config.yaml
n_experts: 24
balance_loss: 0.00776
vocab_size: 16384
tie_word_embeddings: false
optimizer: "soap_variant"
batch_tokens: [65536, 131072, 262144]
max_seq_len: 1024
Below are experts of layer 7 (counted from 0) of a mixture-of-experts language model. Rows are named gate (a neuron's input weights, with its number), up (a neuron's input weights, with its number), down (a neuron's output weights, with its number) and show model dimensions 160-319. Each number is 128 + 32 x the weight over its row's rms, rounded and kept within 0 to 255. Numbers have three digits each.
Before each expert's rows: a language model's description of what the expert responds to. This comes from a sample of Wikipedia text that the model never trained on.

# expert 17
It responds to: Word-initial fragments. First pieces of split ordinary English words after articles or prepositions, such as exp, conf, det(ective), ant(icipated), ac(rimonious).
gate0:099117090155118101107129086161104129116069135145093118159082145108120146142091135191096115104128113146148152141168141086107138098140126121085105118169150174071113134156162070126114131051163150123123100105125105158167134064115134104153124163107108185054163098118125161138113151130103153145109114137108156163147155156130095149138117147146148176122137108115091083111172162078093124169134103121092101082133183101201152184102125127142177133076079139160165144191107150055156185099134095
up0:119124120106160113120119138096128114126069067138159135187137188137159125120089131111198128149077094113105141089113141117111176123189066153130165114187125093179162129177163125133098140139124115080114124128149128142111111080134162168133178132113108096140180172148130140073097068157106114150183103137092109065137154154120141051138155155163140099136151183107125145180112097170102156105220099179112109129121139189127101095151153124125154137126159092096179099161144195108108111133149131
down0:152118098156165125156075151167164065142177078126186109141121139176092138116136167181157160163158186134112096147141117145084139085064174239144137114110138114120128168140154138109120142108085169166130118134076129130088179087128121112131122077076132134174111163106156153197175127117120220146151113115148116164129122131094187155118076129116111184140155159151146069098167111154055201139135143117113145088164148127128179093149133156115165120132169042144119170081168118153146136117128100
gate1:162139121149107082076144127181149143075174119138114165129112107123083151106149149158123146095141063082118093137143119110177135106216120164117167071100133130138119071113115127110089107091126136110108131123119163161171129101102088177085136102100073122022130121123106139131200149116088140102095133108120107132108139129168072108086146146089153082099047159105149100167164102139192127118155214117116121103126109156152160169145107145142124172094175111121113124165108134113123169164112067
up1:115119108112154146179086131103113113159081096128110102119142111127161099103144098093104108163152206179108148088117164160121149111022160096144106181155077100145132171164155147122180147168138134142129120141150097096085134126185198109138108163174162136195114107122115125179117108118138121156183131131107153101137106105122165196176090154146105139124193097128127152089110143173101160144110059127166184151139141091082118110112126156176134119151093168176147093124141115140100083126128132
down1:164159150160120198176110142142150126166145123135154080149158070154132160144102089116105185100085102149140149170036162108096141118141076111083130146150102142133089172121117163061137204159125134116128084138111186089152115121108167155124133116154121145145174148138151133062103108209147182174137126156139076084168110116097098145145098110140123123076126114110109123139135123149056138152147045106136122152146119115114098112089099090149156098095069150147077085113125124137093168142143108

# expert 0
It responds to: Table cell separators. Pipe separators, dashes and punctuation between numbers in statistics tables and match scores, such as | between figures, 4-2, 87.12%.
gate0:174185103117160106116173099146138103165094141126146130135127167193139158098165092106099066125076117125103140157069114143179151184115135129123137101150090121185119157160155126121097144157164164088169167167159179108097114151144129173138165097106101099148097076107111147148133157124133131089127129136094075142120126096128160165141141141135098112121145137076106118114160135140112131075161120156203129070124163143149164111109105082147105115123131142118101078121134121101066110151119075
up0:139139150173148121157181146174111123180116135127114132144111104192196185105146130174088093180127151140095164119144122158149173145178128097115090107165073122159073120142136106112146144151109177085161081125118183131119108151107113119124194096142145145145117090092066163112169214096132137117157158154081166171103169165169169167138115121136065092144204127088102125168143127158110175123156116148166186109078119078154139106193077166126086091136101096175165052117171123071055123155094142
down0:105149196121161128095126102132137100123123184168153122171161162136134147114137171148079124110104143162149120126194108140106070155150116139144078043103162138104137090135118153135095119124085171119160087095155164109166106192166098140092140139158147140135118157185138073084106147089177099110146120137097127118140164157130157062150116119121099120150128125116137107118070170069094133165154136185102179127183123101121126114118105102108075034107108118146112203123161102080149165163110142
gate1:129156153118108143091098136084164154069146084128131118141147093079118129161143094090134093143123115100129091137131119099115166169141172146154087103093076204092124117116089102091156070086146099128146130181134119142141141104161143085112164129061101086111133142123091142103167102102177168125111102049130114117137124143092101143166060135122161183113105147106106146066078152075118117073128141156225122126212151114076110121139165170144109091179130121196082139118172120150100149121136134
up1:143141117146115114115137088129121085071185171107092111124094087064162102155144200130109105097121102139117089136157168102172162120136117156102100157127090124189095161141156097170140097141152155141126124104133076168194164068117161080131070089099096191152090160069152168103093146164118155122116140149159104099139136124093102203199074123151159083160094145134151144084092087145097088165103110130181200139165138173076098134092131105133107104083154144108156171127143105200137138095131122
down1:213146136134174185110113137144136141083110114118169101090083088099088100146135155122183125087034135144132107094150095139113134094121130121137126102093151170155045127162243161097060151130041188151147137106130145102135072072134112156143142181141112112096157119136113127151176138178170159092171102150208169155133079125100103134119109146119138112103172077195116078116120141100133081156135127117152188115112183158084121136115121121151157130109102143138117061125162140097108216152093149

# expert 19
It responds to: Dates and place-name pieces. Date phrases like on November and April, plus capitalized fragments of place and personal names, e.g. River-l-awn, Lackawanna, Atlanta.
gate0:109136123106122108097149171156137143180100084102211160159178121080103150141145073129154178116124078111163139129037115088088130088079153182122140135178092124131131175101177170148099121188138075122129147125111065201165163110112132129123106122109088103087169163150157141133112084153061198173123158177170119155113120145129145154206113135112106112111135053089074130120094124119117131106122181118182085126113078145144174136157096120061175148108131139087197194125138149150114127093137108
up0:150129174167147141176139160109173158117133138131134115119081115152179071125132134113131152131157166119113062135165076138066124117123096162123120093143175110172063103164140107131108127124136169160107164150122117098073136092089150127142119123107107207134117088153182189115083142102117136182137169127071172137126109072145109155093103044071198198120152159120102144081155136113135083117097112117134095112121169093166122156126105160159085077136153134090097152140126103168101148155075166
down0:166079119069099170148102140091153073097105140201038126154099173086159102165106158141133057138151175127085097130157109183142143132128138116155130181136168161104124132096115169108112110105172095090127112107148094080123090206145152132157140146129158147103122095091112083107099125193169124116125170092120086133190119115145128164122107162130143173114114099141193173106146116121162144118167068160082130160085104075107192085206145083158089073093183075128165154118109159171107157129086062
gate1:121115180160112142153137164161104069113112131097115113152087105083136149118125113121171076138060158149124139087136094115133127134059179112136137016100095118121098096160072146087173070127104110108097105101088180146100112149168156172169149126138160157163126129133121120125185079136145085096197133125159119055123115074160152156120091107164202185107088128088116086043156134119163165114179134215124132143121110137156122112124106128102127119136121058184085137185178134120155162108133146
up1:181113099095140112179125127083159114091104137080133130122139153109180157161091151078136116140091122135103111112131077174139159234104157162095141095129075135142133101085081128083144147111102156146113106177165081189055117123191083170146128139160085137141145146093208154126126069134164121101162124193200168092108148148095115174182082023154183149107138130113136122110149156121124132121192082183221115131171155131136109124097097170125141151155080118103098119171122127193130133231136145
down1:178113169131140097144097071123066086093089168160110200114159120136130120112108137118108139148074130131108110119156123137131145112074109053187176103150148111176089129160126159118193118127132111134149120111141128133132121140202163162176139167173052131133108128089182104143082093128101147151144100142231089094154175159091141135150092124176121089144161084112098098135096195106164130093179085106116146096053146130109108087067106112115095150089128221127122127087192160146110139187129157

# expert 6
It responds to: Titles and award categories. Words inside official titles, ranks and award names, such as Chief, Director, Best Jazz Album, Army, plus word endings like -ist, -ish.
gate0:143137132094168120041119144146133122104193098187162155131076106222159184127136139062096094124133113150148156148082090143123174022147146098124102109093117153144154113120137142130128085101128123071132144174132182145148192111083128164166122120112140087107079084152152183107153110166089188151104116092138156181087121097129160123098113118116120130138154182140123151076106175208123043175187181113135130163143115148168128091092158189094130131044200172128120144162106131095128120106102134
up0:171102178154159163128170124151090148132059134108153140055140172102132100168112083154124137159187139137158126124156096128141197132137127102116172173113146165113192146151151116153154150074163124112124086126088108116159150109113124099151197178130138129069126122157104178200161092146204152116150076092101144116093102149126152059108128144089140123051114089166111116138134157192121067118096108086140114063121144141095119157140133164122133122147079114095094098069134170148125088092127117
down0:195166076175067145186096158121107129067179164140083117123121135142092157090157117206158155106120101133125134076218123121102098132183228119104129096129125140104086114161111151111087119150129112153111118132158154132137087137129090116122155119145115190139113108092087190119157133147151187113121147145144112102144103151089186122154081133140120109134112174133124112094088166150157049129134139149101131100148134166114071101152120153088140164157150149140160083095136063137090133079130078
gate1:147086112116098118115123111124129142113110158111130130109120142143153107182185075102173119127154138122143121081255093103107112154119111120147083164083114084163219210152181169084128136058108110140164187077100133183144124105149126147136140187140114152146200112115093107147151148177103107120134147101143138175102109123104149181158169167163123134145132126158158124168071079138144136098121158144108076067128096135116104157122117156128101139085131090151138117080111141095098121156166066
up1:150100092077108152145071176184140051132135155191134154141112091068168154078125158185146090119112115184093147118120122153120101125095122070135127113109160215097124104184080108141136139152125176137060130107143181133143187155151152068169131100192150111081152137104142151124128133108149097157122095133127129085086180123162095121152112121071150116086119186102128106197145124105128140138133125123100095127115137097145147097220172158179112140143128160126060125168119130106122124144138192
down1:148151132177072088197101128118172125112153160065086079071158131101100131121127101116120165136183152110116128176127103193105133185114135122121105096186148103147127058120170108147126105160123167149128098085098058092107078132137107080117146167125197128090119100140157148171090140131132088076132159121097135116171105149161152092092144161069081142168126126108203113086145141093110154159079102128156080106157113142128102178139162142100187112132149106130094171106097084090169078198135141

# expert 13
It responds to: Technical and abstract nouns. Content words and suffixes in scientific, medical and social topics, such as social, water, disease, treatment, dynamics, -ation.
gate0:108163142101131118112153131113157092143149133099169146182157164115127086134084087089145117133089113150092110152114133103093116100135132082142113142151128190094131098116110163169050099146063112152109119161151156162132138139173190044110177095157067148114090160086058141115126118147119075083146104113139092159130108134083079062128122175139195138078133149141120161155107169145209067102145107111106118214174110183155102093127103177149116123107134164176106142123139068119123162186118170
up0:112153128167125174072111142126100121152105102129139142156123098136123127109064043104085150083132149076099119185132144102050114149182144090122151167192153149102108062123131132153111127161074153108167154105125146105126153102109158059087114155196110157043161186124149158135114156231086137113103171101156177101085117175125090091108109187177141095156106125119120178140137114119148089125133100093116120132141147200132124080106109160142109113139134119174163120140104092083097170148125177
down0:109206091117143132128191141085109129109194064164162106124134093061147125140038104121105107124103157148155136154152143179106128139185152077168127150119103187117122147138156121139113136164117162121149148083164156102133120159103163081155127202140085142082126154214161173145109120163023081131140117080159079099113088102096063128075136216157159109155099074113161151133136172124132120151086113134128155125137077176122122098070089114177105107125104157179113149090139082134109193111136193
gate1:173160186136160154109146053106105152156116117067122140136107126145141152121171120127126123184158157146133046167072096105160128182183149101094122097130155096161121146186093093136150156167095130153112156168135143072134149155181111151115107114152095139098171166171124123131157141101145171125142084130151159075080102118062124098134129192115107133099190179204127129140101075110104151137142127140159132147141137120142140100113076088104144200130164091164216146156086144137182157114048150
up1:104094125092111056131117113097183090126123178178127179141163132145178128132124124112128159089076134126168136109209174174085108060089129181143138091063100113136159113073194176153123138082126122149123093136159141115167146140116146093092147118120175087175128129079105138112085096141130072101115159170125113122158175121160078200114148079189120155178099105054117179165104144130144106184122125104097140102116094138128146217155175132147116083206097147110121113083124169096079094163173155
down1:120116133159152151092125158114071143072094161159165123106127104048184107158091104089135119177157107094127138111142132146144170141137124112123103114080196137105129137154089115134102111118131155123089144133138134126106128118155211159164151129145143138116142166159107080210129099084115131116200134172139138199130080125103144149206151148123155088146124140137058120154093098131134143147148156138117156085177150122093104171166114199109137194169100102053171092121138082133120195121133118

# expert 22
It responds to: Group and collective nouns. Common nouns after the or possessives naming groups, institutions or things in prose, such as band, family, company, students, school.
gate0:133173165156133113109135120130074129067125122102136175145143191157106140099166085105111107075177166121171127168047094104103086184072172144127167180148156127113073134142128183181042157176170156168075144143141103099132156097143124150117104133053147107103075090139131120093104112093131124159118145078132137136119109157170124129167125112102083086112111091129108152168120153132123118082096119169139129108223131120176132113064153133211147129125120143104062098093116140166134150066131160
up0:117064073107098141125069118118209136163091126160128116160080091115174083134128154124129141105104095102099125059154169122174133071128096106164055119127099131105230126129128058082170110079116120085164100074143146117141163123110125099137129120160118091142163172092104134147125086176078156047171128203153125117099109076078099117093162117145120188133120158115121113124106126101108110135174171130103105134065169093052140095160098145102102102133131146148194188133142122088155124153151088
down0:135085088125137114089119172132107159172148125148108124118103104143153103141124133155114138124101081100134119165157109117115136092143105113092096109141092121116144102074169104136137163132124125092163095132157147114140137109123140137117111068147071146161089168147113147119134138131153113105149059159156123119146153089048064093143134171111155165112086180087112076145064140092124094139148102092128163178160158048126171140125110123119111218164146151129141192128113146133145125090139115
gate1:188191141155087105197108088091150098124203095139134084074123100129080118133145122127142153145127082098117066182042124055112157112130085104131133066146087119152123142133174152101145154155117156156108158183147093144069096140152093171114136130085110131161109166201106075110142082121097111080106079079083145193123152160135082161099181124091135125144111176135139100096133180140141138118115166150098096125172141109105083156049094153142119145107025107195152156126106136130121110155135099
up1:080126138121165154135111151119188168120112123147123173124094111093117147039109141088123134111103126157187156114175098192126154087092166123077100195143174138077098104107128169088141106122104179161161074080157125065149141176152132131082120144195138044128159121086167122161106149127100208159163168164139105124184132114169124119104086168136117112144142135117080132149097151142087109155203130145147157107081124111193166151166189098107090101132175183090080093089103098105125085081141159
down1:131146171149173115133168182154146138191130159146155182138099162142188118092146108092157121074174095088131087113179171194154165157084165166185129138117165141126061064115064108112092176122152097099174106150119134101170102135132106157157143129145142117165131090100167136120125157125131116126087098173153127117111102101114161162106129106138143164151119114135120136086161100154117103089133119107102148110146179104163098145153110120120142150126077138077156170054149135158127145077123140

# expert 5
It responds to: Quote and line openers. Opening quotation marks and the first capital letter of a name or title after a line break, list dash or quote, e.g. "S, - J.
gate0:097113113088094164103103129143118150097118131128173120161138132171146174175133164064144174174152122118105100101101152096101153102094131144120100102132134176125160144128137144126108172093175205116088153086088155126115122160129159146095097103127150144178097136157159111081090128140110092090132200191120178134152117148133175112199159101106116172153086105120143111151083077170121128099175104129065108151145096084137139153134187137100169158121122130135082091146085151148138129125096112
up0:091069184151136092154089115142109150099143141082155169167131151168131160158197123126186129174167140104085102116093151120064160138121148129117137098118165132110165171108089160173131169149128212202114148167074173106113129169169128117101167121156091129164099105134149091137115130127126105121106139159112174133132110118177120106189107080124127140113061100063170125150069155131118081123136140154075123161142130157148176103114160163104107136144112167153106121113103212192088145108107120
down0:190110056044110121131158166188105163099131173147138142093137144065166073134066147167125097129150115117213176122103045097123049148100147121140114110111141127096100115120104136057113176168112133147118127043176112094088174072109136134081116121151117110144127066131128158119084106151161107179111162119141103135139169195111122116074135169143143094086086181133145103225094190116148053123100131153138111155130111106101126055109127127131073178107204190134100177136117124101166057117155113
gate1:169146119157118134143153051181120156090054164131173076093093183122150112134204153090156126130146135103122167085141109108085083114101179140124065114100085121162120203108135076133206138102190076107175160150111146162140194117091117146144132153144142092163170139148098197065178107108158199081083121082047119069130162143111165052119094127141116130129177085099104109165134079198106161137108106148083093150107116134116078129128159119102114129126078119124095134212127091105099199152126119
up1:153121143149121121083113109162125118137119153125156128108151201154062105114206107143150132086184114130058194114078137114067088114094142140125081118142116132087158149138163101129184105098156144064109082166156114117172175144036140107123067172120134118102127097147076125132096073105162139116076100114051105087171199110111124130168119101198141132121146077116131113143099088173144148135164101109096053112069141071182139142114122132164145149106080157118124150124138159141111140119139186
down1:161135084131182083075159143080136151139148125132105085099172122122146121139123159155150103100133103132135167100167156075095072140155195165196065170112109113132164130188118142158157114151161149166115114108134158148115138117123116127164157127083147075117173082110135150116159146128115140179111121131068181121127135123138122166152144068187115162143143148131095144163142078138133132195115067084126128106158140074157050150138134138127132052130128071120123176099111108141107088116229178

# expert 4
It responds to: Personal name pieces. First names and surname fragments of people in prose and credit lists, such as Henry, William, Fergus(on), Karp(ov), Re(agan).
gate0:144145145105170095166106099173017113131175121086141180161139133114154139161140081056134088128110095095178114137078111115079139158128112092128185104138113140181081112193087176104097115145133128130059087203124136130105150143044184131125088144142173073165087135083148156183113131096123117179116194163122140135165125088194139150101146087111097072137142144142093127104135153139141145142131096138141160122170189125169099148149133099140134104103178122135107148122094125086113191120131124
up0:118127165080139091104144121130075128087149115134110183166110179111158137099082068062124122143107118107178135145079118108098204104158139105120170087111101155190143065158059122068116118189140120146094089148089148140116136167096123163208112130105202138136144150106143127184153107117124153150095151102142115155133114121147073129139149098155104125128134136138096079140146124094111186117134120186156067154119208142204094133138151125106077170091162137145072089113150147097141169157157134
down0:140200170124124141088131097120112106076153144116124183156148111166130134068094111116144120140113129178104159139115120108121158105139136080114132170139191118047119113086115098122125140189184163106096128103106130194114126121109140113166129148066137186050145121087120085147127125112088138117154105083131099113105139121178038106155143092059079078130086147107142143121114145135087116119118166175161156178131161114094170152154140112092156091119141166117087151137144156195154104182144140
gate1:115098085074142032169133144172176112101162138136105093108090153119107142106143149110149131155139167132108122125107176094127134147114153177161151154137136065104106167125109142169133096128164157079136150168082153122146015107159171117076178080104142111130104115104162094114126149085105112047121127131092096162121146131158094124165192164177108134130155102112123145150146130135153122178125107108136119141102094143142157117204138121103158126105110094103096048182130121097109152168104106
up1:150119129106138168121071132075116128152078121168134108163133108137151092130194168162153103129070145113088115205151131115166117101083047117146135148125132097101140125154128125192173171138087112097142118173099156168115110093143107082159142117151105178144104153167103149087087144142103140162163080139117131171119146092127143173083156198169154159178114103112161135172118100141113109096105113080117181053163129160143165101146140113077185097080109098105159146135129085121134155167100151
down1:176134107145095094092170118128115119123126160164157130124105094117109120149180157056017161137189112127137118127081106110145131133213169148133137080140105151136177122119124135092114133127138105123103178095153056089190127155143143129093084134132164125084172105118198122096146144139130140090132174159165073142140095150203132092146140105107135108129100199101086133101165155141121141134175158143195098147092119158119096189168077120179119135076085137222167146117123165133152158140089120

# expert 21
It responds to: Foreign name syllables. Middle syllables and accented letters in non-English names, such as Turkish, Arabic, Romanian, Chinese or Thai: š, ä, ij, iu.
gate0:103072172082120168112123104124133102160179087106137139206096117161136160131184134156107141177082135165138111144103146178133117113121064047092111087106121182121125158125118123108090093130131088119122052160131137119067173140158122166135146112129136099146136185173109159085138081088171123103108103128097135119209161130128102213204177196152152107156157104075154145124094159182124120145165111073127110150155088039104126127155141094135105123135149093212105070133148095198136108096119137
up0:154205126140132152110102192146094057099078154160149120149143136143107087116109161085133114128071114146148136120119103153101146161112130145120138151204161103177121125158158159145166129146110165117108119115055158162137169126131129098157055130108127201133101062085094173142126185098109114176156150091159133087127142144152101035134152124083102102126078215177155213111162090055146176144080156163156115123147131177130159160113149139134164098171112093095138152099114161148149129138163083
down0:122129100161128123198183149134109090125099097192102092111106107118213173176158121096158086130188151136171109182123136128189150144101187162185091072116131134125145078133116084138147095169141132172114139112172174106105126110130119118135144082206149087121136035107135171133096104190123075076158105176086158153101141089166130102131105164079146116147095102060145173119096145169137117154146092117116139129167077083156110149130048113135139118104108134128124155140110104141158101165165089
gate1:113218065185143168156104115128148122183164123084165145123145072089100114079157170137197117133086154099157145089152129108137163175114131103133211133097153100117111143182141142108178124095157161120131104075144122137107143090163095124109112173089134127167148165105136137141134099163117202208107097151116171121144131182188056169172086126096158163088160112134194160156148122131112087104112078093133137127164036116121166093127121115187063190151152143144137107146085125172143129126127148
up1:090166102178111087102082113115104123137107145055121128125152129081175112072163150158154081105076110117102101127156133162134088099109132155128110137118145152122095119133143103084125106193122166109150151081170072160130093108116125086137120183138078191157185136136171167147181087139183136146156127132123081148107071088106120133087106166147151178139162165131163133177110129157096112085060087146187106099098094091117139108081165152149187122107156142120137134103166119150133158093171144
down1:102137156130140171150148143116055165137112074139141178144127149159150193092113126103100170143128117183124182118055115033109125116112170114054142129149140132164143111088150094124154160149148089127090137203095124179121103144134217120113159061121117130067091165141128085094121128153147142126117188142087117134132185112127069134209180130150087158141108147120083170116141089122132079170135117127116117131222144107171152146190111120143126156073174173144199164181096127127112098151143086

# expert 18
It responds to: Codes and abbreviations. Capital letters within abbreviation codes in racing results and tables, plus LaTeX symbols, such as HOM, CNS, ATSC, \frac{.
gate0:114102046071116134119188179082094165163132118079171137152128112106108147155142158135161151147166137130168084090174109162192127160081064117163102113074138144104122202144106100115137158149129142125120138141133095119138152148097122166182089123122154104164165082144121083148046081121193136197135168178140046127097165164133111129182100126154143164081159114123178126118201163158091095118092101083137148051151122083125165189118138134082086116159148082128146121169130148116102083144061122
up0:174145152106129143059122129166102123085117099185197189105111122122145078171162140136192133114145119125147116127115110160160127077123152158118134112166087088117116120105139119108100094125135154132172151174080151099103102144091116124199146148138064139155104147090102159127127097117112154159053159136167113102148090110152118061162145157133073206119148137194117139170138141119151138095176136136237118154152166110110144124188160178101113127115027103078085086170138165134132107151128141
down0:107125172142087115164172103113161078131108174053084162174148129168099149092121132142094147093118144108140124218105091108110143104157125116140118165163077191188068108104159151107071134112105085176152119097099118142127060133109095200106132122161152080078093114154165110048122161197052167105126085105138067118128201163136169132084088068103129123127121099141111178121182165150114137142137071096098086158145125111097110169153131129137141068089149191112166094098138106125092095129097121
gate1:182130117030076149177129144103120118154138115128186130098114133167102148127138079096111055131130149089139094119092121121146115068102117123084134108147162111146193092122105121190144111123164077124100112111155085079087116084158138116146077077127102146044135134141105214083153079075118132157131200134128110120101165128058157123102144120127116101128127147074152140139074159100166149124144144184145070136148115125094112110123125109107179096079102075154143134155121111123168099168180119
up1:159145099076147164155126095158031130168163119120133184114157087205144137098137113126116106129102093097174113165100083107079097142093139147095104090141129078105111132138143152145157095147131144129162108107115139115071138117080120122123112118111154159118160125143103141108102133113137085147101145162126147088055100133076111160132091158156172074174168170112140129138066116077187124119122157119166076148119112125106070105113072182110185073073150102142131131104130135092113101128135142
down1:103149130139115019172178107146091156147128198103159143146100159165178132095148137191161146183107066180123144140139113130168143095159124167127123171131119138058147141142136047088154100158096063156147132106122094134128102139091138095101133150151113095133141106178100142076123126166111194102137123154194142147156154155116091130127125094161091126165180157113066133109105148213133097163133096122141145152105072114072133121079141129136115057040179146122114141132102134119161141101138105

# expert 3
It responds to: Sentence ends, locative phrases. Sentence-final periods and word endings before a period, plus locative phrases like in the, at the University of, member of the.
gate0:110125100148183167136082097181140123105118137109104089085175107144131074060114114092110139095033081092121162176157129161141122111139136075190110177130129164120137188146102071140066127096156164154135170131126145135107120122123171108209142122083108092085161181121070194137163129112117080118114125129082123183100110168151170125091181141109148140145160158124159184101099132156134064128108110161153086143133085132169098102161124133156069105106127179154155103083109111186143152114091094
up0:151097132206096137138162117097105157135130148117140067185115098074109156125146165161092119144156082155170150123090146067125099079130112156126155161137186112122156081063140157149098204160111067120132158110146078125152073180085088166083169117124164121207113101145130089109159073145146093150080103148137117176142139127114120135154145059120147144110121113184063088123167114170114174135179144145123147112128122168119138153096145088117160153114123110151095138116166013126084141098119155
down0:109103132143052159119077152145119176105159153075155193196153119136104149129119165097201147175152171131061108107029119106169155120153157132116078126107103138173131107096121111104066107078152087132124110154103141148084107079160067176135096094104171176100130165159120086128120152129158128141131202124101096144092094146115137124091102067150169182086103058134155100175120124114120148167121134096184124075118094119084168132099112135135164134116157103140086160127078115146152163108126156
gate1:016072130143101088170091149078141096119126113183182149089109165142091096169102107099106108160110162100148202106054145150077149156142090151114174129093147158154128180124167120132114114091150139122089108095095086083165145126107121175114142112090145110094157097122134178079176114121164108173138145163110108148099106141082089105120083080173104118109126178097089102132075117088145140095139164156175110112125086140205149136097080118121040110129097076179132131117097121157142100116154154
up1:173117116169145125126153138164067108114131091135157120130112171133090123147120109193137109189147124114084164145156138108129134081079061124177162071083080185166128171143145101181122121139172152166144175140083033109172156135084140119100124184089118135040158151086199107077163079132082099135167119151131149092080092158125138135100107076134094099172113105131123092143111127105124111094089112141126181106102100111085139117121126112093094132099100110090129118167137135193134093098126135
down1:151098143102146104142121163109103123122099132179120141137178164194135135112074108099086128138120175149142110103103117213080161229125102175178161182125141102146146124152135197134141065127148189137093105146122121062144182136170112121082140121105149091123125107135154083179129134091110140130145132149119088097214102203148121160166115166149092152129130090119074142136132111082125108134182147122109183156125091169131215102137132217109067116150126146147092104124174180121157082098183199

# expert 16
It responds to: Verbs and function words. Modals, to, prepositions, and verbs in running prose sentences, such as would, could, to, from the, feeds, worked.
gate0:061129126100129144129175128117139061094158123173147168110171113165169105150167102118111107147134161122124186059163107109159120115173099186084124128145098153154109125114205163093121116149135086122082119099155162136153114122168090091144124133125096127152092154201090123126107108093138081187136128097140129096126089121152139183157158109175121160143100107146060112119143112128165087162109112150115093106151119133109119132135120109176154111128141064149117071109140138081147137108084116
up0:103150110160081161105148107089064105171105111125137089151148091139163157150133026139135135101177111123152083123154148166162142112157091207126166146141156111110112149095095073085121089072100142130123163172116116080133128149115211140145074117174143095154125106141111144141150121037158119134142149151123154055079091107137135118110120200108135123130178147104168134082137119091140086140112097094098101120147105169128133182065116153134131138143096098118145154129151115088081105185136089
down0:113137120102117122095182193132157174217126151148101127096093121130100147106142177095116140079135132187141161142180192138142112123120157124147153074132157141166129138169151095098131208108124163168085033118093062182079158056158142177116162141159158071170074102153139107081084122093134122124144131141149076100064115089081135131108166122141137114099157140037111147088164124106104101137169122129186117077176124098150166185071097113073137125171101105139026120162080110141120133123110092
gate1:096084130131122122170175088133103148151048098102147115129140171143119127109125171121176125171087187117151178065154101104043119156143135087089161126123151177128108134126144156176173101150084114081115105116079158147159185153125097144087139137110085179069132071123137089194145094111147108147101176170091101132161132131128117117156152096091070167134187127125052123125161130128107106124165125110084069147104105092132107135148129088150153134119129160140152125133163105177095187157108139
up1:185200116142164166110120123134135088103206152169114136137097072102107090165132094129095097123201090116139069222144184186187138086081114151174114112115106124102107105093090125114112149117170100203172130175188118133130130100105158114132150143159181095166132120129130144097086099148109087135148075093125173142118111163099150107082114157139209109148084171122215092110074155124122157117107154107181184113145128175132098131072136146055114156146103120123096097125099136115140072116114115
down1:085151125129136079163120129096173106155113131102153121135094098154118149130112089143152166152151163042136176138143137091093186107137161109166160119123097133107144133166209173171026122117092106169066136171117140140150153116123167099076107091106118124116104071176155078154099117101131158120084125137151116125139149173151081125150123139098175171142095102067111128153177124123146131085126175105112110188072084136147144131094106165133101124148149134117126168152211099132150121166174145